Weights of a small mixture-of-experts language model, trained from scratch on English Wikipedia.
Size: width 448, 61.1M parameters.
Experts: 16 experts in each of 8 layers, 176 SwiGLU neurons an expert.
Training: a variant of Muon for the experts, 10337 steps.
Below are experts of layer 2 (counted from 0) of a mixture-of-experts language model. Rows are named router (the router's row for the expert), down (a neuron's output weights, with its number) and show model dimensions 56-111. Each number is 128 + 32 x the weight over its row's rms, rounded and kept within 0 to 255.
After each expert's rows: a language model's description of what the expert responds to. This comes from a sample of Wikipedia text that the model never trained on.

# expert 6
router [155 104  92 174 108 141  95 154 112 110 164 114 135 168 161 160 163  95 172  87 123 153 174 159  97  89  82 149 123 128 162  94  94 172 148  80 114 159 116  89 139  98 172 101 118 156 142 177  84  85 124 104 156 157 162  95]
down0 [147 125  96  52 169 105 115 124 110 140 115 124  78  70 145 132 106 135 144 136 165 166 121 134 120  92  62 111 102 133 125 187 116  73 106  89 131  74 164 141  84 100 123 195  84 104 122 126 152 136 161 110 181  87 148 174]
down1 [135 126 160  97 151 107 140 120 113 110 113 128 116 116 161 145 148 141 147  99 111 121 125 146 142  81 129 160 106  81 139 100  55 158 137 124 107  80  94 140 138  93 129 129  82 104 131 184  96 122  76  69 132 130 116 116]
It responds to: Number pieces after separators and name-ending syllables, such as 1-758, $57,685, Mirand-ola, F-ury, United Counties.

# expert 13
router [156 106  94 176 107 141  95 154 112 111 165 115 139 170 164 162 164  94 169  87 125 152 175 161  97  90  83 147 124 127 165  97  92 170 148  77 115 158 113  93 139  98 169 103 122 154 144 176  85  83 127 103 156 159 164  94]
down0 [119 222  84 150 132  83 209  94 165  75 110 133  93 134 140 145 103 114  86 148 147 139 146 130 156 115 109  77 100 127 134 231 137 148 131 185 166 117 114 196 176 146 146 135  83 155 100  66 116 152  97 125 140 215 163 213]
down1 [165 148 185 145 136  89 140 156 173 187 153 174 177 154 107 145 116 131 200 154 127 137 138 136 101 163 101 128  99 130 106 119 144 129 159 125  79 130 131 143  86 110 137 120 168 112  79 153  82  94 135 134 118 117 116  62]
It responds to: The dotless ı in Turkish names such as Şanlıurfa, hyphens, words after "the" or "to", and sports words like gold.

# expert 8
router [156 106  95 180 108 139  95 153 109 115 165 114 138 170 162 159 163  91 171  83 124 156 172 158  95  91  81 149 125 129 164  96  92 172 150  77 115 156 112  92 138  96 168 102 121 155 138 175  85  85 126 105 157 159 163  96]
down0 [133 152 128 138 173 154 159 134 104  99 135 149 215 131 147 169 156 100 194 152 151  99 127  91 123 130 119 148 139 119 148 157 135 154 134 136 190  88 156 153  94 162 132 145 180  82 153 149  65 179 126 135 135  86 151 120]
down1 [ 86 131  66 179 169 159 170 127 145 112 121 127 109 145 118 130 151 139 103 152 133 141 102 135 109 131 132 118 125 111 123 143  70 181 129 148 137 102 110 124  71 160 180  56 163 107 107 147 162  94 121 149 141 115  79 147]
It responds to: Double line breaks after sentences, year digits like 1-922 or 1-941, comma-year citations, and name endings like Rom-ero, Noum-é-a.

# expert 3
router [157 107  95 175 109 137  94 154 114 111 163 114 138 168 162 161 161  96 171  87 123 154 174 161  98  89  81 148 122 130 164  95  93 172 150  78 116 158 114  94 136  99 171 102 120 155 140 174  84  84 127 103 157 159 162  94]
down0 [154 149 142 123 141 158 158 118  28 161 143 100 104  98 144 136 136 121 178  81 154  98 112 145 190 119  97 110 111 104  96 128 110 137 163 141 146 100 152  75 181 119 165 151 173 190 135 108 132 156 142 186 118  95 105 127]
down1 [132 133 131 149 106 116  86  85 106 140 115 177 140  91 142 135 182 128 121 125 151 142 164 101  85 118 178 152 114 111 158 149 100 120 103 181 148 177 178 128 122  99 175 123 160 100 132 161 127 127 114 134 128 137 105 138]
It responds to: Inner word pieces of longer words and short function words after a preposition or space, such as harm, ancer, fib, to develop, and.

# expert 1
router [156 109  93 175 109 139  96 152 114 116 165 113 137 168 162 162 163  94 171  85 121 152 172 160  98  91  80 150 123 129 165  97  94 171 149  76 114 156 114  93 134  97 171 101 124 156 139 176  83  86 126 103 155 160 162  96]
down0 [ 92 106 141 140 118 145 115  97 131 130  91 153 103 118  71  98 152 122 146 150  89 113 128 115  92  90 167  87 122 106 110 135 125 121 183 190 145 143 140 151 114 176  63 133 115 140  91  90 145 121 150 109 131 150 113 177]
down1 [100 132 129 159 130 134 140 163  98 108  85 122 140  95 142 143 101 101 141  78 135 109 133  94 165  55  76 181 121 174 163 134  79 123 150 122  71 226 208 136 126 145  46 100 158 197 156 131 148 107 110 116 123 180 142 105]
It responds to: Capital-letter pieces and mid-word fragments of names, abbreviations and numbers, often in table cells, such as S, R, Ch, "SU", "57".

# expert 5
router [153 105  95 176 106 138  96 151 113 112 163 113 137 169 164 161 163  95 171  85 122 156 173 161  99  90  82 148 123 130 165  95  95 171 150  78 115 159 116  93 137  99 171 102 123 152 140 176  85  83 129 102 155 160 162  94]
down0 [141  82 127 106 116  63 108  62 102 103 134 150  81 124 169 109 113 102 113 151  57 163 105 162 108 122 116 133 121 114 172 173 141 145  16 152 213  82 137 171 111 127 203 108 141 165  72 116 133 139  93  55 140 165  91 135]
down1 [136 124 119  72 144 113 152 112 169  93 172 124 132 116  92 113 155 120 144 101 118 112 151 149  99 132 124 169 158 153 167 146 151 202 114 149  96 131 117 163 191 145 131 122  62 115 129 194 116 110 179 120  91 155 142 108]
It responds to: Semicolons, colons, table bars and line breaks, and digits in numbered or delimited lists, plus pieces like discr-imin-ative and Aam-ir.

# expert 10
router [120  90  72 168  97 140 111 144 112 116 169 107 127 175 173 165 127 114 130 106 108 165 158 177 100 109 106 142 121 123 166  88 146 160 132 106 143 123 129 122 112 122 154  89 117 128 166 154  97  69 125 122 143 145 164  76]
down0 [139 172  93  90 164  98  93 138 172 124 136 119 130 110 130 115 165 178 148 115 117  52  58 102 118 117 131 129 110 149 119 163 194 105 166 110 137 120 128  99 136 112 144 129 102 132 107 149 166 139 143 114  78 144 128 132]
down1 [ 73 115 168 157 207 145 124 109 120 154 115 104 131 120 118 126  84 135 108 106 109  36 158 151  82  84 143 106 116 145  54 149 117 188  69 160 134  93 159 147  65 152 153 132 138 111 121 129 159  77 133 124 183 137 133  84]
It responds to: Prepositions, articles and possessive 's in running prose, plus short name pieces like S-ed-an, B-ed-ford, initials.

# expert 4
router [156 107  92 176 107 137  96 153 113 113 164 113 136 170 163 161 162  94 171  85 120 154 173 159  98  92  85 148 125 127 164  96  94 171 150  77 115 156 112  95 136  99 171 102 121 156 142 177  81  82 126 104 157 158 164  94]
down0 [193 105 154 129 200 173 171 135 181 151 116  98 141 118 136 142 156  99 126  78 139 108 163 145 159 125  66 131 107 140 104 190 141  38 131  87 129 136  97  99 152 138 103 128 124 105  91 134 174 113 174 168 102 110 117  96]
down1 [136 179 146 117  95  76  80 119  86  96 165 113 147 128 187 151 110  93 199  82 119  78 102  72  80 154  71 125 146 122 136  61 124 120 134 124 163 133 119 125 145  91 116 151 104 136 122 116 128 134 167 177 125 149 145 149]
It responds to: Mid-word pieces and short function tokens in names, lists and infobox fields, such as Gem-ini, Be-ş-iktaş, (born, singer.

# expert 12
router [155 107  94 176 106 136  96 154 111 113 162 115 136 170 164 159 164  94 171  85 121 154 172 159  97  90  82 149 123 129 164  97  90 171 150  76 114 157 113  92 136 102 169 102 121 155 142 177  83  86 127 103 155 159 163  95]
down0 [150 163 168 150 113 147 127 117 152  92 160 193  91 173 106 133 104 127 137 142 168  84 186  97 108  77 115 140 166 178 127 150 155 117 113 102 121  76 105 132 140 169 131 165 110 162  69 119 190  96 141 137  85 200 150 146]
down1 [176 140 133 182 162 128 138 164 178 159 126  96 112 172 122 118 133  90 109 106 137 149 119  90  98 161 146 133 122 137 101 119 131 127 113 159 126 123 122  97 103  97 132 102 157 136 116 158 149 116 153 123 114 166 174  88]
It responds to: Word-ending letters and syllables like Ng-uy-en, m-uy, and single digits in scores, codes and table rows.

# expert 7
router [155 104  93 174 109 140  95 155 112 113 165 113 134 168 164 162 163  95 171  87 126 154 173 160  97  90  82 150 122 128 163  95  96 170 149  79 114 160 112  95 138  97 170 104 120 155 138 176  85  84 126 102 158 158 165  94]
down0 [140 154 135 114 157 167 132 103 110 127 128 107 165 135 114 135 123 164 155 131 137 140  86 117 156  42  87 125 173 128  97 150 125  63 121 157 126 124 111 167 181 120 105 149 112  45  89 132 101 138 101 160 124 100 113 124]
down1 [ 98 182 152 189 101 148 167 104 104 177 122  84 126 105 120 134 146 127 159  93  98 112 172 210 140 125 119 137 160  62 119 144 139 122  99 105  88 202 106 110 171 146 173 124 129 102 157 113 115 167 184 199 148  76 139 127]
It responds to: Pieces of first names and surnames of people, mostly European, such as E-ugen-io, Cron-enberg, Wagen-feld, plus table cells and coordinates.

# expert 14
router [160 135 114  91 138 116  95 133 138 133 117  44 172 150 110 184 158  91 166 110 129 164 115 199 105 154 156 220 151 172 166 145  88 154 126 163  90 188 125 103 156  98 154  76 151 141 152 149 123 196 116 106 132  97 138 106]
down0 [ 97 139 132 111 114 112 148 149 150 151  81 135 110 166 121 120 126 125 164  73 124  67 151 197 132 102  84 144 137 108 111  63 107 119 146 114  57 152 118 136 123  75 127 152 154 135 144 162 108 146  84  93 193 170 193 131]
down1 [124  89  81 158  83 146  68 135 168 121 115  99 150 160 122 142 144 150 129 178 120  90 130 161 140 133 148 107 129 174 152 161 152 117 122 122  84 124 199 133  60 129  72 115 151 158  85  80  55 152 151 142 109 147 101 160]
It responds to: Line breaks, table pipes, section headers and infobox labels such as - Born:, ==History==, Scientific classification, (age.

# expert 11
router [156 106  94 174 109 138  97 155 111 113 163 114 137 168 158 158 162  96 169  87 123 152 174 160  97  91  82 147 121 130 166  96  93 171 148  78 112 159 115  94 134  99 170 103 117 155 145 175  86  85 128 103 154 158 165  94]
down0 [170 116 146  99 166 140  83  89 175 123 141 155 102 133 142 165 138 153  91 194 124 169 114 113 137  84 157 105 150 118 111 151  94 152 102 131 129 127 141  90 114 127 130 104 117 166 142 115  35  92 134 132 158 129 161 116]
down1 [156  76  94  88 110  95  95  80 155 135 173  57  98 154 119 142 121 160 149 143 118 152 121 125  69  92  45 146 144 140 151 155 132 132 110 139 160 137 185 147 106 145 112 105 119 107 115  91 131 164 129  74 101  91 152 174]
It responds to: The digit 2 beginning years such as 2016, table cell bars, and inner pieces of place names, such as Dien B-ien, Nez Per-ce.

# expert 2
router [157 105  92 174 107 137  96 154 113 112 165 113 135 170 162 163 164  95 171  86 121 152 174 160  96  91  82 148 123 131 165  95  94 172 150  75 116 158 116  92 137  98 169 103 120 158 140 176  85  85 127 103 157 157 163  95]
down0 [174 109  55 193 105  64 132 153  74 184 103 155 126 175  76 102  90 174 108 125 149  85 153 117 175 173  73 110 155  71 114  79 156 165 145 138 204 134 156 110 137 145 102 145 149 120 112 123 123 150 181  83 164 132  86  96]
down1 [144 190 159 128 141 205 103 194 115 121 129 174 153 128 107 163 131 165 108 138 159 108 171 138 155  62  62 119 166 144  65 126 168 152 100 132 175  97 129 114 157 139  89 123  79 142 130 224  91 115 101 110 167 137 162  87]
It responds to: Sentence-final periods before line breaks, table cell separators, and odd foreign name fragments like B-ien, Ital-ien, C-ien-fuego.

# expert 0
router [155 107  95 176 107 139  95 154 110 118 165 113 138 168 161 158 164  93 168  85 122 153 174 160  96  91  81 149 123 129 165  96  93 170 147  78 114 156 111  93 135  95 168 101 118 156 142 176  82  83 126 103 155 159 162  94]
down0 [151 148 160 117 105  98 148 115 118 135 146 230 148 109 194 104 133 157  87 240 120 142 132 180 129 158  60  87 145 181 162 107 104 141 225 147 139 136 164 150 177 151 169 102 177 133  95 146 169 121 152 142 120 115 163 169]
down1 [ 82  74  63  93 157 117 179 129  88 133 137 110 149  79 128 142 121  97 135 143 108 139 127 119 116 151 128 152 132 177  58  89 143  80 116 149 144 113 109 139 167 130  90 106 138 117 157 139 183 107  70  88 169 181 110  62]
It responds to: Word pieces continuing proper names and numbers after hyphens or capitals, such as N-aval, G-aza, twenty-se-ven, Osma-S-oria.

# expert 15
router [156 107  94 173 109 138  95 153 110 114 165 115 136 170 162 162 164  96 172  86 122 153 174 158  99  92  82 148 124 129 166  98  94 171 151  77 114 157 114  95 137  98 170 102 119 155 140 175  85  86 127 103 155 158 164  93]
down0 [150 197  96 135 144 108 178 141 148  69 209 124  82 141 165 177 149 181  94 119 153 133 114 156 176  86 200 173 150  89 152 187 124 163 112 109  80 130 162 168 124 105 204 109 120 149 108  94 187  98 113 110 122 154 156 111]
down1 [135 127 125  90 124 100  95  97  40 136 188 163 146 175 170 126  94 102  82 156 116 162 138 145 146 108 139 113 115 173 159 141 130 131 177 111  88 118 160  70 145  94 161 112 123 134 116 123 105 123 128  86  90 131 120 121]
It responds to: Sentence-final periods, line breaks, "of", and capital letters in table cells, plus inner name syllables such as S-ich-ówek, Cr-ich-low, W-ich-ita.

# expert 9
router [156 107  93 173 107 140  95 153 113 112 166 113 138 169 163 161 162  95 170  85 121 151 174 159  97  91  80 149 122 129 166  97  96 171 147  80 114 160 115  91 136  99 172 102 119 154 143 176  84  84 129 104 155 160 161  98]
down0 [147 105 128 119  81 121 161  71 211  84  99 152 110  68 152 169 122 176 164 111 114 130 124 135  85 120 109 132 102 103 103 141  97 140 167 128 100 103 148  54 131 115 147 124 106 128 168  86 174  96 136 175 173 112 176 145]
down1 [ 78 170 139 123 193  91  85 121 150  93 100 158 101 129 136 133 114 138 110 191 136 106  83 137 125 113 161 180 151 111 160 150 132 165 128  95 133 142 167 139 124 115 137 103  98 137 177 158 103  97 144 159 113 130  84 117]
It responds to: Double line breaks before headings or new paragraphs, and name pieces in sports results and charts, such as Nam-ib-ia, Gill-ingham.